Below are experts of layer 5 (counted from 0) of a mixture-of-experts language model. Rows are named router (the router's row for the expert), up (a neuron's input weights, with its number) and show model dimensions 0-191. Each number is 50 + 10 x the weight over its row's rms, rounded and kept within 0 to 99.
After each expert's rows: a language model's description of what the expert responds to. This comes from a sample of Wikipedia text that the model never trained on.

# expert 41
router:62 44 53 42 53 50 33 49 51 42 49 58 48 52 54 50 36 44 41 57 80 45 44 47 38 47 51 63 41 51 50 39 38 36 61 45 49 69 55 63 40 35 62 54 59 49 55 52 52 52 49 79 57 40 47 67 68 42 58 48 48 46 52 54 51 33 61 52 57 65 67 47 61 45 50 48 53 49 40 53 36 34 50 39 34 34 49 30 40 45 62 65 57 62 51 67 49 44 31 45 70 35 46 57 48 58 58 44 41 33 48 34 49 55 43 30 53 59 41 36 33 51 61 45 46 45 52 45 63 57 50 47 51 66 52 67 45 44 53 48 50 52 38 61 42 60 51 57 39 37 57 55 66 52 56 52 47 51 60 53 58 26 48 47 31 36 52 44 20 48 48 60 69 46 37 58 47 51 61 50 51 49 61 40 52 59 65 40 38 37 57 53
up0:37 46 66 38 60 50 37 52 62 60 57 38 49 31 65 45 49 55 64 38 47 53 61 38 41 50 57 43 36 54 45 43 37 43 59 59 56 64 68 55 64 34 53 54 42 27 46 39 53 35 50 56 61 50 47 57 52 62 38 68 45 66 50 48 40 40 28 46 40 56 47 62 43 57 38 60 57 64 70 48 36 40 65 51 61 51 52 49 50 38 55 53 49 51 40 34 68 50 50 54 66 49 52 51 47 47 23 42 75 58 82 65 55 42 30 44 41 39 60 60 41 50 46 42 59 37 35 56 48 56 50 39 41 57 51 55 51 49 42 58 57 48 41 60 40 55 65 45 35 48 49 73 56 50 44 52 52 40 55 57 35 40 46 41 61 57 41 60 41 50 53 43 31 63 47 65 55 51 52 36 53 45 46 59 44 37 51 46 53 59 44 62
up1:51 47 46 53 65 50 45 56 60 53 54 58 50 39 52 41 49 44 58 57 35 50 64 67 56 63 53 54 57 35 41 28 57 65 55 53 44 57 38 46 61 61 51 49 22 47 45 67 54 55 51 52 55 48 49 52 60 68 43 57 44 45 44 26 47 52 35 47 53 55 46 59 53 49 47 61 46 37 62 56 42 71 44 46 43 51 64 50 56 48 54 45 35 59 44 47 43 45 49 60 69 47 52 57 45 55 30 45 51 49 58 50 56 51 68 57 76 39 46 69 36 58 42 59 46 53 59 65 56 43 51 53 53 59 44 50 51 43 50 54 42 43 48 57 31 50 67 66 53 34 78 61 60 69 29 54 49 62 58 40 45 53 62 53 61 51 35 75 41 49 54 49 69 61 41 56 44 48 28 51 56 40 46 55 58 49 56 49 57 72 23 52
It responds to: Capitalized first pieces of personal, place and taxonomic names, often at a sentence or list start, such as Am, Z, Ro, Mo, Sa.

# expert 36
router:52 40 72 50 35 57 46 45 59 34 55 54 43 44 54 52 43 46 55 68 67 38 45 39 52 48 56 52 47 51 57 64 46 54 33 55 61 80 59 53 43 41 50 42 57 33 58 56 57 25 48 74 36 29 57 66 48 54 52 42 49 49 47 43 52 51 62 52 60 46 57 61 51 40 46 36 58 52 43 46 24 45 55 45 40 58 58 44 56 49 52 51 45 50 32 61 42 40 54 49 44 57 61 42 59 63 44 56 40 57 51 53 48 47 59 49 44 61 48 33 39 46 42 48 41 47 44 51 52 59 42 62 31 56 37 48 40 48 34 62 67 55 51 74 43 66 68 48 36 56 45 66 58 63 52 55 57 40 40 49 53 49 45 40 29 37 74 43 36 48 35 41 62 40 50 47 50 42 46 57 43 25 61 31 47 55 53 48 48 40 31 58
up2:66 38 45 41 50 44 49 60 41 57 61 45 57 44 44 55 51 45 60 48 59 67 60 35 32 40 44 45 53 46 55 64 49 57 42 51 45 53 47 34 43 50 53 30 47 60 52 48 56 50 38 56 38 59 62 53 44 64 36 46 50 83 56 50 35 66 50 43 51 44 53 59 56 44 77 62 36 46 41 36 45 60 67 44 43 34 46 38 60 52 50 52 67 45 39 40 41 52 61 32 39 58 58 46 50 60 50 56 64 43 58 56 57 53 55 46 47 41 60 49 58 54 36 52 47 40 57 48 54 41 53 54 54 17 44 70 40 56 44 47 51 41 42 66 43 52 37 49 45 47 53 77 68 62 56 57 46 52 39 52 68 43 62 41 44 51 64 58 41 46 40 43 59 55 69 36 61 50 50 67 25 56 44 64 37 48 67 37 56 56 42 51
up3:52 53 50 48 47 70 62 41 51 56 55 54 62 41 62 51 43 57 66 67 63 45 48 40 51 64 59 49 48 62 53 59 78 54 55 44 54 42 55 70 59 43 33 36 36 60 42 59 39 45 46 63 39 47 52 47 43 43 55 57 41 36 66 71 46 36 62 67 41 41 38 39 48 64 33 50 36 44 37 53 39 49 52 49 57 51 52 54 35 73 59 55 56 55 49 65 63 40 53 37 54 41 70 30 62 60 51 54 53 46 41 54 50 51 54 50 53 43 64 49 36 40 55 56 50 39 41 62 41 37 57 69 69 60 48 52 47 48 54 56 70 51 64 68 59 54 63 61 49 47 49 40 67 50 57 62 30 56 45 45 46 60 53 56 47 65 50 67 56 48 43 47 40 35 40 47 42 45 48 64 61 36 68 57 35 56 47 40 54 68 54 51
It responds to: Pipes, dashes, colons, spaces and numbers in tables and lists, such as sports results, episode dates, country codes like ENG, GBR.

# expert 57
router:37 53 69 54 63 50 57 48 62 60 59 51 26 58 54 53 57 40 44 48 47 44 31 49 47 37 57 41 51 46 68 61 51 47 62 52 37 55 53 35 54 54 69 37 59 39 41 45 57 40 67 55 32 45 45 61 61 52 55 38 41 58 31 35 57 60 53 47 65 46 69 57 36 44 35 58 68 37 54 41 49 55 48 57 33 64 61 57 72 49 42 54 49 35 18 60 52 35 50 54 55 40 55 48 59 62 47 32 38 53 49 49 37 53 52 44 61 60 52 47 54 55 41 63 43 44 62 39 67 62 60 58 38 48 39 40 44 55 58 51 53 57 52 53 49 50 68 50 43 47 60 59 42 72 58 49 37 46 35 48 49 51 49 47 36 62 51 40 63 42 28 68 47 48 51 65 52 47 43 57 46 41 64 34 61 67 45 57 41 48 58 49
up0:32 43 47 51 48 34 48 55 58 44 39 32 64 48 75 59 43 73 48 48 51 56 37 63 40 50 41 52 47 48 37 48 48 57 44 49 61 41 56 56 45 40 54 48 40 50 49 39 40 59 59 33 56 56 40 42 52 45 53 56 59 70 48 58 47 48 66 44 60 42 36 51 33 47 31 64 58 44 53 45 49 61 51 55 57 51 39 47 41 55 39 54 51 47 47 43 52 61 54 45 62 51 63 65 42 64 39 60 54 54 75 61 43 58 54 48 40 39 59 33 43 34 59 50 43 63 68 48 47 76 46 35 40 49 41 54 52 34 59 65 47 59 70 28 56 45 36 58 40 40 52 48 32 50 59 55 55 49 54 35 49 60 53 67 40 61 60 44 58 43 58 51 43 55 67 72 35 67 39 50 51 26 58 57 38 43 60 48 37 38 54 44
up1:56 56 61 45 49 50 56 52 35 35 46 58 52 47 55 46 31 66 26 43 52 48 56 43 38 65 47 44 49 44 40 57 51 63 49 56 33 52 49 54 42 24 45 55 72 52 55 49 57 63 56 44 68 48 45 55 38 69 53 32 63 53 43 56 47 25 28 54 55 51 53 53 36 33 40 37 62 38 44 68 59 39 58 56 48 45 36 54 41 25 43 47 55 55 65 46 49 53 51 48 52 31 52 49 31 49 46 34 47 56 37 58 52 57 37 53 48 57 57 66 34 47 59 49 43 61 62 58 40 57 49 40 65 55 52 66 47 40 40 61 55 47 54 35 65 59 52 61 55 62 45 51 39 55 46 39 46 54 54 57 52 39 51 49 43 56 26 58 34 65 62 40 48 52 59 43 59 66 40 42 51 59 51 67 50 49 54 50 66 55 68 27
It responds to: Country names and codes in sports and results tables, such as USA, ENG, Germany, CZE, plus pieces ending names and table numbers.

# expert 35
router:48 72 61 47 40 62 43 59 47 41 67 52 37 57 60 62 41 46 31 64 57 37 29 57 56 54 62 59 46 41 57 51 58 39 55 61 48 55 65 44 52 45 52 54 59 30 54 46 53 54 47 54 46 31 32 57 47 43 47 40 58 57 35 25 39 35 53 55 55 70 52 32 51 42 50 55 49 50 44 45 62 60 51 60 56 55 61 49 56 57 44 54 46 64 54 62 51 54 47 48 53 55 43 30 45 69 55 30 48 47 54 42 24 57 61 49 64 47 53 41 40 50 54 62 32 58 45 47 54 55 70 61 39 55 27 54 47 43 32 46 46 55 35 48 47 62 46 50 35 56 60 58 70 60 54 39 47 44 49 42 58 46 35 51 41 31 62 63 53 58 50 62 54 42 46 66 45 63 59 59 50 41 76 37 59 63 53 51 42 57 41 65
up4:45 35 46 55 44 60 55 75 43 30 46 47 59 74 44 46 41 62 41 49 44 65 47 47 53 65 54 32 43 61 62 46 42 41 50 61 61 60 47 30 58 54 55 49 56 44 48 56 46 54 60 30 56 56 51 50 53 61 45 69 59 60 36 52 52 42 58 58 31 55 54 61 47 35 53 60 41 42 32 70 58 61 59 34 44 66 65 44 63 43 45 51 53 52 54 36 53 68 50 53 53 54 44 44 55 47 47 61 55 62 75 57 57 44 62 58 56 45 65 35 64 38 73 51 32 61 49 47 40 46 46 39 45 46 52 48 53 40 45 56 21 33 54 50 29 34 47 38 48 56 50 42 34 42 52 46 51 53 53 50 63 34 59 70 59 54 62 59 47 47 45 44 63 51 60 49 54 56 65 52 43 50 47 61 66 62 38 42 44 41 56 40
up5:78 43 53 27 39 63 52 53 44 68 53 59 56 45 58 55 44 39 60 39 52 49 59 42 47 72 31 62 53 45 51 35 66 59 37 62 32 47 54 65 70 42 57 53 46 61 67 40 58 54 61 44 67 44 50 34 46 57 58 39 59 48 34 54 43 48 41 64 35 45 55 45 44 51 58 51 45 47 68 36 52 51 40 58 57 40 47 75 58 31 52 44 50 68 75 56 60 57 50 39 51 43 56 66 49 44 46 62 41 54 37 49 55 62 45 60 49 49 41 61 71 60 60 41 43 55 40 58 44 46 52 32 37 39 52 51 45 58 65 59 43 53 54 70 43 37 53 44 47 70 47 52 49 55 45 51 42 58 50 39 42 59 37 52 62 52 57 65 50 49 48 34 67 75 33 60 48 50 48 56 59 56 42 43 55 45 40 51 49 45 62 54
It responds to: Past participles and verb or noun endings after was, to or is, such as known, used, released, -ated, -ed, -ation, plus World in World War.

# expert 5
router:51 65 59 55 53 52 32 41 62 51 42 63 35 60 56 33 56 47 62 53 61 60 38 45 61 59 62 53 40 54 59 50 53 39 43 55 73 54 44 67 68 52 57 49 49 22 61 55 53 58 76 54 35 48 43 63 53 58 60 43 66 54 50 44 42 39 64 42 65 57 61 39 46 53 50 46 60 40 45 48 54 39 51 53 30 54 44 50 72 61 63 61 62 61 45 66 45 54 52 43 46 54 44 52 67 51 39 40 27 44 56 60 41 73 55 35 55 66 46 40 36 36 44 56 45 44 55 40 51 36 58 67 56 72 44 46 30 50 43 29 63 63 42 61 45 35 59 46 41 45 50 63 51 69 55 47 54 41 57 44 53 38 62 52 44 47 42 55 39 65 41 56 58 47 43 46 56 52 42 56 45 43 53 51 67 56 61 53 40 43 49 44
up0:32 45 58 63 61 55 40 59 60 48 49 45 51 43 47 46 51 73 66 41 56 46 45 47 50 65 56 56 59 30 52 44 51 41 44 59 55 25 46 45 71 66 49 44 54 32 53 58 42 39 61 52 47 44 60 63 48 33 62 66 46 26 53 74 46 42 58 50 41 40 54 67 61 60 56 59 41 46 61 54 44 39 55 56 37 62 69 46 55 63 54 52 44 61 43 52 55 38 70 40 47 61 49 48 57 37 57 56 43 56 58 56 42 58 44 54 53 43 60 40 45 50 44 31 48 58 52 39 74 33 54 53 51 31 60 45 47 42 47 39 54 34 48 34 48 36 30 58 45 48 46 44 46 63 52 33 58 66 50 63 51 52 52 39 61 33 49 55 29 41 50 46 47 53 52 41 49 49 51 70 50 40 39 38 55 48 79 46 42 40 49 42
up1:64 55 34 51 57 51 37 64 58 62 65 42 46 66 60 50 55 59 43 44 44 43 49 54 59 42 33 44 30 40 49 52 52 55 44 44 60 48 61 26 54 40 15 44 58 40 72 45 43 54 50 63 34 44 43 44 40 49 52 54 55 55 57 64 53 68 42 48 32 60 65 44 59 38 52 54 70 37 43 60 54 76 48 41 33 52 30 61 34 44 41 46 70 73 50 45 55 56 50 47 50 51 47 55 64 52 40 41 51 40 37 55 38 43 41 55 56 59 50 54 61 32 41 42 46 51 53 50 48 47 32 57 40 47 46 55 56 49 46 52 35 63 45 45 47 58 40 42 69 29 54 50 52 33 39 50 49 48 51 43 42 75 64 51 51 46 60 44 42 49 56 45 47 44 44 47 48 50 65 56 68 49 37 58 43 43 63 52 54 37 43 37
It responds to: Letter pieces inside non-English names and scripts, such as accented letters in Slavic, French or Japanese names and LaTeX symbols, like Lo-zh-kin, é, á.

# expert 56
router:52 47 60 45 57 53 56 46 53 60 56 60 34 63 64 57 40 36 49 56 53 40 43 43 56 46 79 45 47 46 44 54 35 42 54 54 56 51 42 37 52 50 71 56 57 46 65 48 41 50 42 63 33 46 42 64 68 39 49 48 32 54 44 54 45 40 52 60 56 51 70 53 45 33 43 48 56 37 30 31 48 28 48 39 52 59 46 53 55 56 41 51 63 60 44 41 57 48 46 39 65 53 33 59 62 50 62 41 36 53 44 49 45 59 42 49 77 56 50 46 51 37 49 61 39 33 39 45 61 72 60 48 42 43 38 46 27 43 54 59 61 69 61 64 60 60 57 51 45 41 55 53 51 70 65 38 54 59 49 46 38 45 39 62 36 35 66 37 44 61 51 45 58 37 43 57 36 66 44 67 43 44 53 47 50 59 67 47 40 43 58 49
up4:52 34 49 38 52 59 44 64 52 51 52 42 58 57 44 60 46 39 62 45 32 38 64 30 35 44 56 46 49 62 49 70 24 33 56 62 31 40 50 61 61 55 68 55 46 46 52 38 46 51 38 54 52 47 63 45 49 49 43 66 57 42 46 36 53 49 35 61 34 43 57 46 51 44 50 56 54 40 58 30 55 66 52 56 47 42 29 61 57 68 51 54 60 54 48 18 64 46 61 36 54 41 40 67 52 47 45 63 65 52 35 30 64 53 65 45 58 71 58 29 47 61 53 52 47 49 63 66 56 51 41 38 43 42 46 53 50 43 41 67 47 51 45 46 47 59 54 54 58 54 64 52 66 44 59 50 60 38 59 48 65 49 52 53 51 43 54 51 41 55 32 38 61 22 59 45 46 56 51 48 59 40 51 50 56 51 60 51 47 56 41 61
up5:56 48 48 80 54 63 65 40 56 59 48 64 48 53 44 47 62 58 55 49 47 48 46 48 45 43 69 59 51 40 31 54 43 48 51 49 50 32 34 52 66 36 55 59 55 56 57 44 38 58 70 66 56 47 49 59 55 61 54 42 51 59 60 40 46 53 59 45 42 45 51 46 51 36 59 41 61 48 61 45 43 48 52 36 68 36 44 61 57 59 42 46 42 35 56 50 51 42 34 64 56 58 52 76 43 44 66 60 61 62 71 51 35 42 39 52 55 06 47 55 38 45 69 67 59 48 58 39 45 60 48 47 65 50 55 58 29 66 38 50 50 39 48 55 55 37 37 52 51 56 48 53 50 66 53 32 53 70 46 54 52 48 47 50 54 42 45 35 42 49 59 55 47 51 39 57 41 60 54 59 38 58 39 53 52 69 50 70 47 52 42 53
It responds to: Capital-letter pieces and line breaks in infoboxes, codes and section headings, e.g. IUPA'C', R'IA'A, See also, FIPS code lines.

# expert 29
router:58 47 73 48 42 53 40 55 52 46 37 55 43 54 44 46 58 41 44 54 58 38 48 43 65 57 48 35 22 50 52 39 43 50 42 43 53 47 47 42 42 34 44 51 40 49 61 44 38 59 53 48 47 24 34 62 59 49 55 52 35 54 54 27 54 49 59 34 43 76 68 36 56 27 56 49 52 53 49 52 47 48 52 43 44 56 46 27 73 44 43 52 61 53 49 65 45 33 55 38 65 42 53 41 59 51 55 50 59 51 48 32 46 57 64 31 42 67 47 22 27 55 58 56 41 43 45 43 41 56 45 55 42 42 50 63 46 46 60 49 44 52 56 56 43 55 43 46 34 44 57 54 67 61 48 45 38 42 51 58 54 48 45 35 45 54 55 57 36 49 50 51 59 48 38 55 57 49 68 45 55 38 51 44 67 66 76 60 34 39 37 47
up0:54 46 50 42 47 54 60 45 59 48 40 52 62 48 41 40 55 51 59 60 53 52 46 27 52 66 53 51 33 46 54 47 67 77 61 51 52 73 31 43 66 68 45 42 32 60 52 59 55 47 45 46 57 35 58 32 49 36 45 51 53 43 36 55 32 24 52 41 32 34 65 62 37 49 49 57 67 52 68 45 59 40 62 42 53 53 56 44 38 44 46 50 36 49 46 47 50 41 50 50 54 40 45 59 57 32 54 46 55 53 34 52 54 39 54 45 41 40 37 53 68 51 57 64 60 47 62 60 53 55 60 48 58 59 68 56 49 62 41 46 44 35 42 39 59 38 55 52 53 53 41 47 53 64 55 61 63 60 54 36 45 59 52 48 52 42 46 49 65 58 26 40 41 47 74 48 41 59 32 29 52 51 60 45 58 41 52 48 34 33 33 47
up1:44 54 44 48 47 46 52 55 56 34 21 57 56 45 45 54 74 43 42 45 44 56 51 54 45 50 40 56 47 60 49 66 51 41 65 35 52 54 43 57 39 50 50 41 36 32 52 38 23 55 46 51 53 37 56 50 39 50 72 53 53 60 29 43 44 51 67 55 46 66 45 60 64 54 36 59 53 43 63 66 64 60 51 45 60 55 45 58 56 43 27 50 37 72 59 24 57 45 63 67 49 39 41 52 42 30 56 42 38 64 38 48 35 42 62 60 50 59 43 53 40 59 63 47 52 38 55 48 53 29 58 48 38 44 52 66 52 31 52 65 47 52 30 61 50 70 45 52 52 46 44 31 39 49 52 58 40 57 48 46 49 44 70 45 47 41 46 39 45 53 34 57 63 48 44 40 46 57 48 61 52 63 52 40 41 55 44 58 57 57 44 50
It responds to: Short syllable pieces inside names and words after a capital letter piece, such as re, is, ie, plus name starts Mar, Re, Le, Win.

# expert 23
router:64 51 59 40 35 39 47 58 59 31 66 59 55 63 48 41 50 49 53 62 57 50 37 52 53 56 66 73 27 41 53 38 38 43 58 41 54 58 67 48 48 26 41 60 53 38 85 51 46 43 68 56 39 47 33 53 51 47 54 41 50 48 41 48 47 36 58 52 63 50 56 45 32 40 48 34 50 57 45 49 41 40 50 53 53 60 45 44 49 61 59 62 61 59 44 59 54 52 43 42 63 55 56 42 54 49 57 53 44 47 52 45 51 43 53 25 44 64 54 39 30 48 45 58 38 51 39 57 46 62 44 47 53 60 34 49 63 45 37 47 57 65 48 56 46 46 48 45 43 57 66 71 46 47 65 55 49 47 55 47 57 53 52 55 35 63 62 43 52 53 52 55 58 63 45 78 35 60 36 49 31 48 42 52 60 64 72 65 31 51 64 54
up3:44 39 37 51 79 56 41 45 42 44 38 55 78 58 56 58 45 49 53 53 22 38 53 34 62 55 55 56 49 52 55 32 62 45 42 47 58 64 50 54 57 31 48 42 36 39 56 58 57 37 56 44 41 49 42 40 41 44 63 56 56 36 38 53 44 64 41 52 61 37 25 57 44 47 52 54 47 48 48 52 34 42 63 44 51 68 64 76 64 37 50 53 43 48 57 23 44 52 41 40 55 53 42 49 63 41 57 33 49 48 35 43 55 52 57 47 39 56 52 45 62 52 55 18 61 47 59 46 67 55 33 46 46 68 43 50 35 46 38 44 58 51 45 49 49 58 47 47 57 62 54 54 50 48 57 43 48 63 69 67 49 60 54 41 63 67 62 47 51 48 53 45 49 59 41 59 55 51 57 39 47 29 56 52 44 56 44 39 46 69 54 53
up4:44 39 40 39 40 47 59 51 37 48 40 52 37 45 59 54 54 55 41 26 46 52 57 57 54 48 53 48 45 60 26 43 39 38 50 58 70 57 49 50 42 50 48 29 42 49 72 51 53 69 43 68 34 53 63 71 52 53 63 44 62 53 62 40 37 52 30 44 49 45 62 41 54 39 57 65 48 53 70 43 35 46 54 50 36 54 42 51 53 43 57 42 56 64 63 50 57 44 49 75 57 50 46 51 54 60 38 50 51 48 44 49 44 49 47 58 56 44 50 78 61 48 62 35 39 50 57 47 38 29 46 54 53 62 68 39 48 45 52 40 51 58 42 44 42 41 50 62 46 51 48 52 41 64 54 54 38 65 53 66 44 52 45 45 69 46 34 46 48 53 43 36 40 65 24 51 47 44 40 50 61 44 62 72 37 51 47 39 58 36 46 31
It responds to: Digit chunks in dates, years, tables and measurements, especially 19 or 20 year prefixes after a space or parenthesis, like 19-56, 18-52.

# expert 26
router:41 42 52 46 56 44 31 45 57 42 45 62 46 53 63 45 42 45 42 63 77 55 44 47 52 57 50 55 38 50 66 64 61 42 52 36 46 44 56 55 50 31 53 36 65 46 64 52 45 56 46 77 46 49 52 65 54 41 70 41 54 40 47 38 48 45 67 47 57 60 54 65 48 49 58 45 58 49 45 57 41 35 53 50 25 42 52 39 49 50 55 57 61 53 51 65 50 46 31 42 64 41 46 43 52 58 46 39 30 46 62 23 54 53 35 38 52 58 35 44 34 46 40 57 37 53 54 43 40 62 65 65 45 52 35 52 56 37 47 42 50 59 49 45 50 54 60 41 40 45 64 63 60 51 52 50 54 56 54 59 62 37 54 48 38 52 37 59 30 38 35 55 74 50 41 57 60 33 54 57 49 48 47 46 66 55 84 58 53 35 50 52
up2:40 44 46 57 55 54 42 55 61 41 49 49 47 61 60 29 37 33 42 40 58 52 53 41 54 45 32 35 61 46 53 48 42 40 40 30 45 50 47 35 33 51 58 62 42 46 52 65 42 54 49 50 53 62 44 67 51 47 51 47 70 78 72 42 52 52 39 49 41 41 39 64 64 40 49 48 53 52 58 47 70 55 49 58 39 55 50 56 50 33 49 34 58 46 57 51 59 45 45 60 60 51 47 55 61 47 22 62 45 57 52 70 38 58 52 55 33 33 45 50 25 66 62 36 56 53 35 48 38 52 64 47 46 47 49 51 46 57 32 46 52 49 53 43 56 49 47 43 47 51 49 54 33 54 49 45 42 57 64 55 38 66 30 49 58 49 54 50 65 57 52 49 55 52 61 46 44 54 52 36 77 42 56 79 39 47 56 39 54 37 69 42
up3:64 39 38 53 49 48 65 44 55 50 60 39 59 46 57 54 59 45 37 52 59 49 46 65 37 53 46 52 48 43 58 69 68 53 44 44 39 61 48 34 44 53 44 59 41 37 46 56 48 47 58 60 45 36 42 28 46 44 58 43 38 57 73 55 27 56 37 54 50 69 52 48 61 49 58 55 50 52 54 60 58 44 49 42 55 66 59 58 56 54 36 55 50 51 58 66 51 60 42 69 60 52 27 47 35 61 56 50 60 59 35 43 55 65 45 47 65 45 41 56 50 73 49 56 54 70 59 42 43 63 44 71 59 27 38 47 42 55 30 51 50 50 27 41 51 58 59 55 68 47 55 59 58 66 28 44 49 52 48 62 57 72 54 51 52 57 41 65 39 36 55 60 49 41 49 37 41 47 44 54 54 40 61 46 33 56 56 55 55 28 53 43
It responds to: First fragment of a word split into pieces, often capitalized name starts like Re, Br, El, Hol, Mor, also lowercase aff, san.

# expert 11
router:51 52 56 41 45 50 44 43 69 46 55 56 49 58 43 65 38 33 39 51 60 37 26 38 51 48 57 61 43 54 60 50 49 53 45 60 39 59 77 50 54 42 78 52 44 57 53 45 64 46 59 53 45 47 34 53 64 45 74 58 53 43 41 25 63 50 55 50 50 54 53 58 54 52 35 36 55 55 57 47 45 43 52 46 52 47 46 41 64 65 40 45 53 59 34 61 42 42 36 40 56 38 55 34 47 61 40 43 32 38 52 36 44 54 54 47 47 59 50 36 55 51 59 61 36 39 25 47 51 61 57 63 43 62 36 72 43 54 45 41 41 56 32 59 48 55 45 38 35 50 47 63 51 62 65 48 39 35 40 47 42 47 43 38 36 45 54 58 49 54 40 59 62 28 50 53 50 41 55 50 26 51 73 33 58 50 51 45 50 45 60 64
up0:55 50 55 54 46 59 33 59 57 48 50 39 60 63 55 48 39 45 63 52 43 44 59 51 39 54 37 30 53 48 46 73 42 44 52 42 44 38 30 39 50 58 35 62 50 44 44 62 42 49 54 49 43 56 56 46 45 69 59 73 57 56 59 55 56 57 41 42 42 44 57 44 54 56 39 58 49 53 39 37 54 37 55 58 34 41 48 56 39 60 43 34 54 51 51 55 61 60 60 38 66 46 61 41 70 56 32 54 47 33 30 53 80 46 68 56 62 30 40 50 53 65 44 55 67 66 36 44 67 48 39 70 64 63 60 64 33 37 59 48 66 45 61 57 41 39 57 57 40 49 42 43 46 48 43 65 63 40 34 62 59 46 47 48 44 50 49 40 52 42 63 51 53 64 38 46 56 45 45 45 37 51 56 42 57 46 42 44 56 66 70 49
up1:49 50 58 53 45 51 63 53 44 64 61 52 54 56 51 45 60 48 62 46 44 38 44 50 46 41 59 40 42 41 48 54 55 62 43 73 53 39 45 40 58 48 49 45 58 54 29 43 58 27 33 36 50 55 54 48 68 54 55 68 50 58 52 47 49 68 39 44 72 39 45 51 44 30 36 59 61 71 46 43 65 46 66 51 68 51 56 59 38 63 61 60 31 66 41 42 48 45 57 58 60 58 47 33 55 59 30 56 66 53 58 43 43 56 46 46 65 39 37 56 58 50 53 38 35 37 49 48 37 70 44 42 65 38 48 53 30 62 47 33 44 39 41 53 62 52 39 37 42 47 53 63 33 67 45 56 44 24 57 54 44 51 51 57 51 37 44 44 57 41 36 53 47 36 55 50 74 47 43 49 58 55 68 48 46 47 58 47 37 51 44 59
It responds to: Everyday nouns after the or a, often media and work words such as film, album, season, series, game, book, project.

# expert 4
router:45 68 66 53 43 41 36 49 47 44 49 61 42 66 53 51 44 39 50 54 65 43 40 46 35 28 53 53 37 48 60 46 45 37 42 47 45 58 42 54 56 48 68 34 64 54 58 48 51 48 48 43 46 32 39 58 47 32 53 63 57 45 45 22 48 45 78 48 59 61 38 43 49 50 67 44 56 57 59 43 47 46 56 48 43 49 35 47 33 53 53 53 62 51 44 45 37 59 45 44 54 37 50 35 46 68 58 45 31 48 64 46 50 42 43 48 40 69 24 48 45 66 52 63 27 49 43 50 45 69 63 61 34 68 24 58 50 41 43 38 56 61 45 62 55 51 57 37 50 35 68 67 49 57 48 44 36 48 50 48 47 48 38 39 39 54 46 51 40 42 48 57 56 43 54 67 59 37 57 62 33 46 57 52 52 56 56 56 42 41 49 62
up0:47 44 44 57 51 52 44 37 42 60 54 61 63 52 29 55 67 48 41 69 47 36 63 61 39 54 50 50 57 40 36 45 53 57 66 48 59 67 33 46 41 58 48 46 49 50 54 42 54 60 42 63 60 61 54 42 55 43 54 49 40 41 56 36 59 43 51 40 48 51 46 57 56 49 49 68 38 64 52 48 48 37 46 64 36 47 44 47 46 37 50 65 51 49 62 40 65 62 72 47 42 57 40 65 62 64 42 43 54 42 45 50 48 50 49 65 49 48 50 40 47 44 62 39 53 69 68 48 48 68 50 46 42 37 53 66 53 64 46 55 28 60 71 78 50 38 45 54 52 42 43 54 44 44 45 39 49 64 56 35 54 62 53 53 62 37 40 50 61 40 28 65 44 58 35 64 43 26 20 61 35 37 46 59 52 54 54 60 55 40 54 50
up1:68 51 51 54 29 49 46 53 44 41 67 57 39 50 47 62 71 56 36 37 36 43 58 46 37 48 34 54 47 44 53 51 53 56 39 58 36 51 56 58 58 46 51 65 55 58 60 61 64 48 35 52 53 29 61 42 56 61 45 38 73 41 55 26 49 52 40 48 44 30 53 50 47 44 39 43 61 62 40 45 49 66 50 63 43 55 63 29 41 52 60 54 58 68 38 53 30 53 33 52 51 42 58 66 54 36 42 51 63 59 61 46 47 62 66 50 40 61 55 59 52 59 54 53 57 46 47 51 35 49 57 64 49 47 44 42 47 44 55 45 42 49 47 39 58 46 61 37 56 55 40 63 56 37 41 51 60 43 37 54 39 65 59 54 78 59 44 67 38 32 30 46 45 53 51 60 55 44 54 27 63 54 52 53 62 52 61 56 38 42 59 31
It responds to: First pieces of English words split into parts, awaiting a suffix, such as pl in Turnplatz, fl in flop, design, work.

# expert 20
router:55 69 65 45 46 48 48 55 50 54 50 65 35 58 59 50 34 34 39 58 68 39 37 39 40 51 61 50 43 51 55 57 43 52 51 46 55 61 51 39 49 37 53 54 63 42 58 49 46 36 59 66 43 35 35 66 60 33 67 34 52 47 38 44 51 27 58 62 64 60 65 42 32 43 47 40 59 54 28 32 43 44 36 40 40 62 45 37 61 52 40 58 52 42 34 55 49 46 47 41 62 43 53 48 60 57 63 50 32 49 42 52 36 51 41 46 49 61 40 34 51 42 42 69 36 46 45 43 66 60 63 56 42 64 38 48 38 52 45 52 50 61 44 69 64 51 67 50 40 43 62 57 53 69 70 51 49 37 48 45 50 42 44 47 24 51 50 50 53 51 33 60 53 43 41 47 55 65 52 60 40 37 52 43 56 62 53 42 39 43 60 64
up4:47 51 38 62 73 36 27 46 61 54 37 56 43 58 47 31 51 36 61 57 57 64 59 47 37 51 55 59 34 53 47 44 26 45 43 43 59 58 50 40 55 75 38 60 43 50 47 43 60 57 45 48 42 45 67 53 57 63 52 52 59 30 62 37 37 46 56 43 43 38 50 69 49 50 60 54 36 52 41 46 53 64 40 38 52 59 50 46 39 50 38 56 65 46 40 37 31 42 42 47 47 54 44 54 42 39 33 43 44 52 35 45 59 55 34 57 53 42 48 49 40 34 64 51 41 44 49 54 60 39 62 45 42 66 52 59 46 60 62 47 66 37 52 57 60 39 61 45 56 52 52 62 53 62 35 62 42 48 61 41 32 60 32 43 53 41 35 30 52 46 31 47 48 57 41 49 66 45 40 40 54 73 52 58 40 45 56 68 41 65 50 36
up5:60 61 43 61 61 34 41 78 37 67 56 56 51 46 53 60 44 45 63 64 51 59 44 67 38 45 46 36 55 53 62 60 62 47 59 29 68 34 28 41 36 52 54 64 52 37 45 42 45 49 47 45 51 56 56 59 61 57 27 27 53 67 41 53 32 40 47 46 56 31 57 48 55 55 52 41 61 47 54 45 64 42 51 37 44 45 47 41 49 33 52 61 59 56 40 41 44 51 57 34 42 47 55 43 58 51 59 65 44 44 60 43 55 40 56 63 50 48 52 49 66 55 55 49 56 56 37 65 60 75 56 61 71 49 39 47 42 55 29 44 39 29 60 63 50 39 45 55 57 63 62 49 46 54 36 39 61 36 51 46 50 45 38 38 55 40 43 68 50 48 66 53 34 57 43 50 39 51 56 51 48 63 52 54 37 60 48 65 50 50 55 55
It responds to: Capital-letter pieces inside acronyms and proper names, e.g. FAR'C', LGB'T'Q, V'O'D, plus words like TV, Force, Company.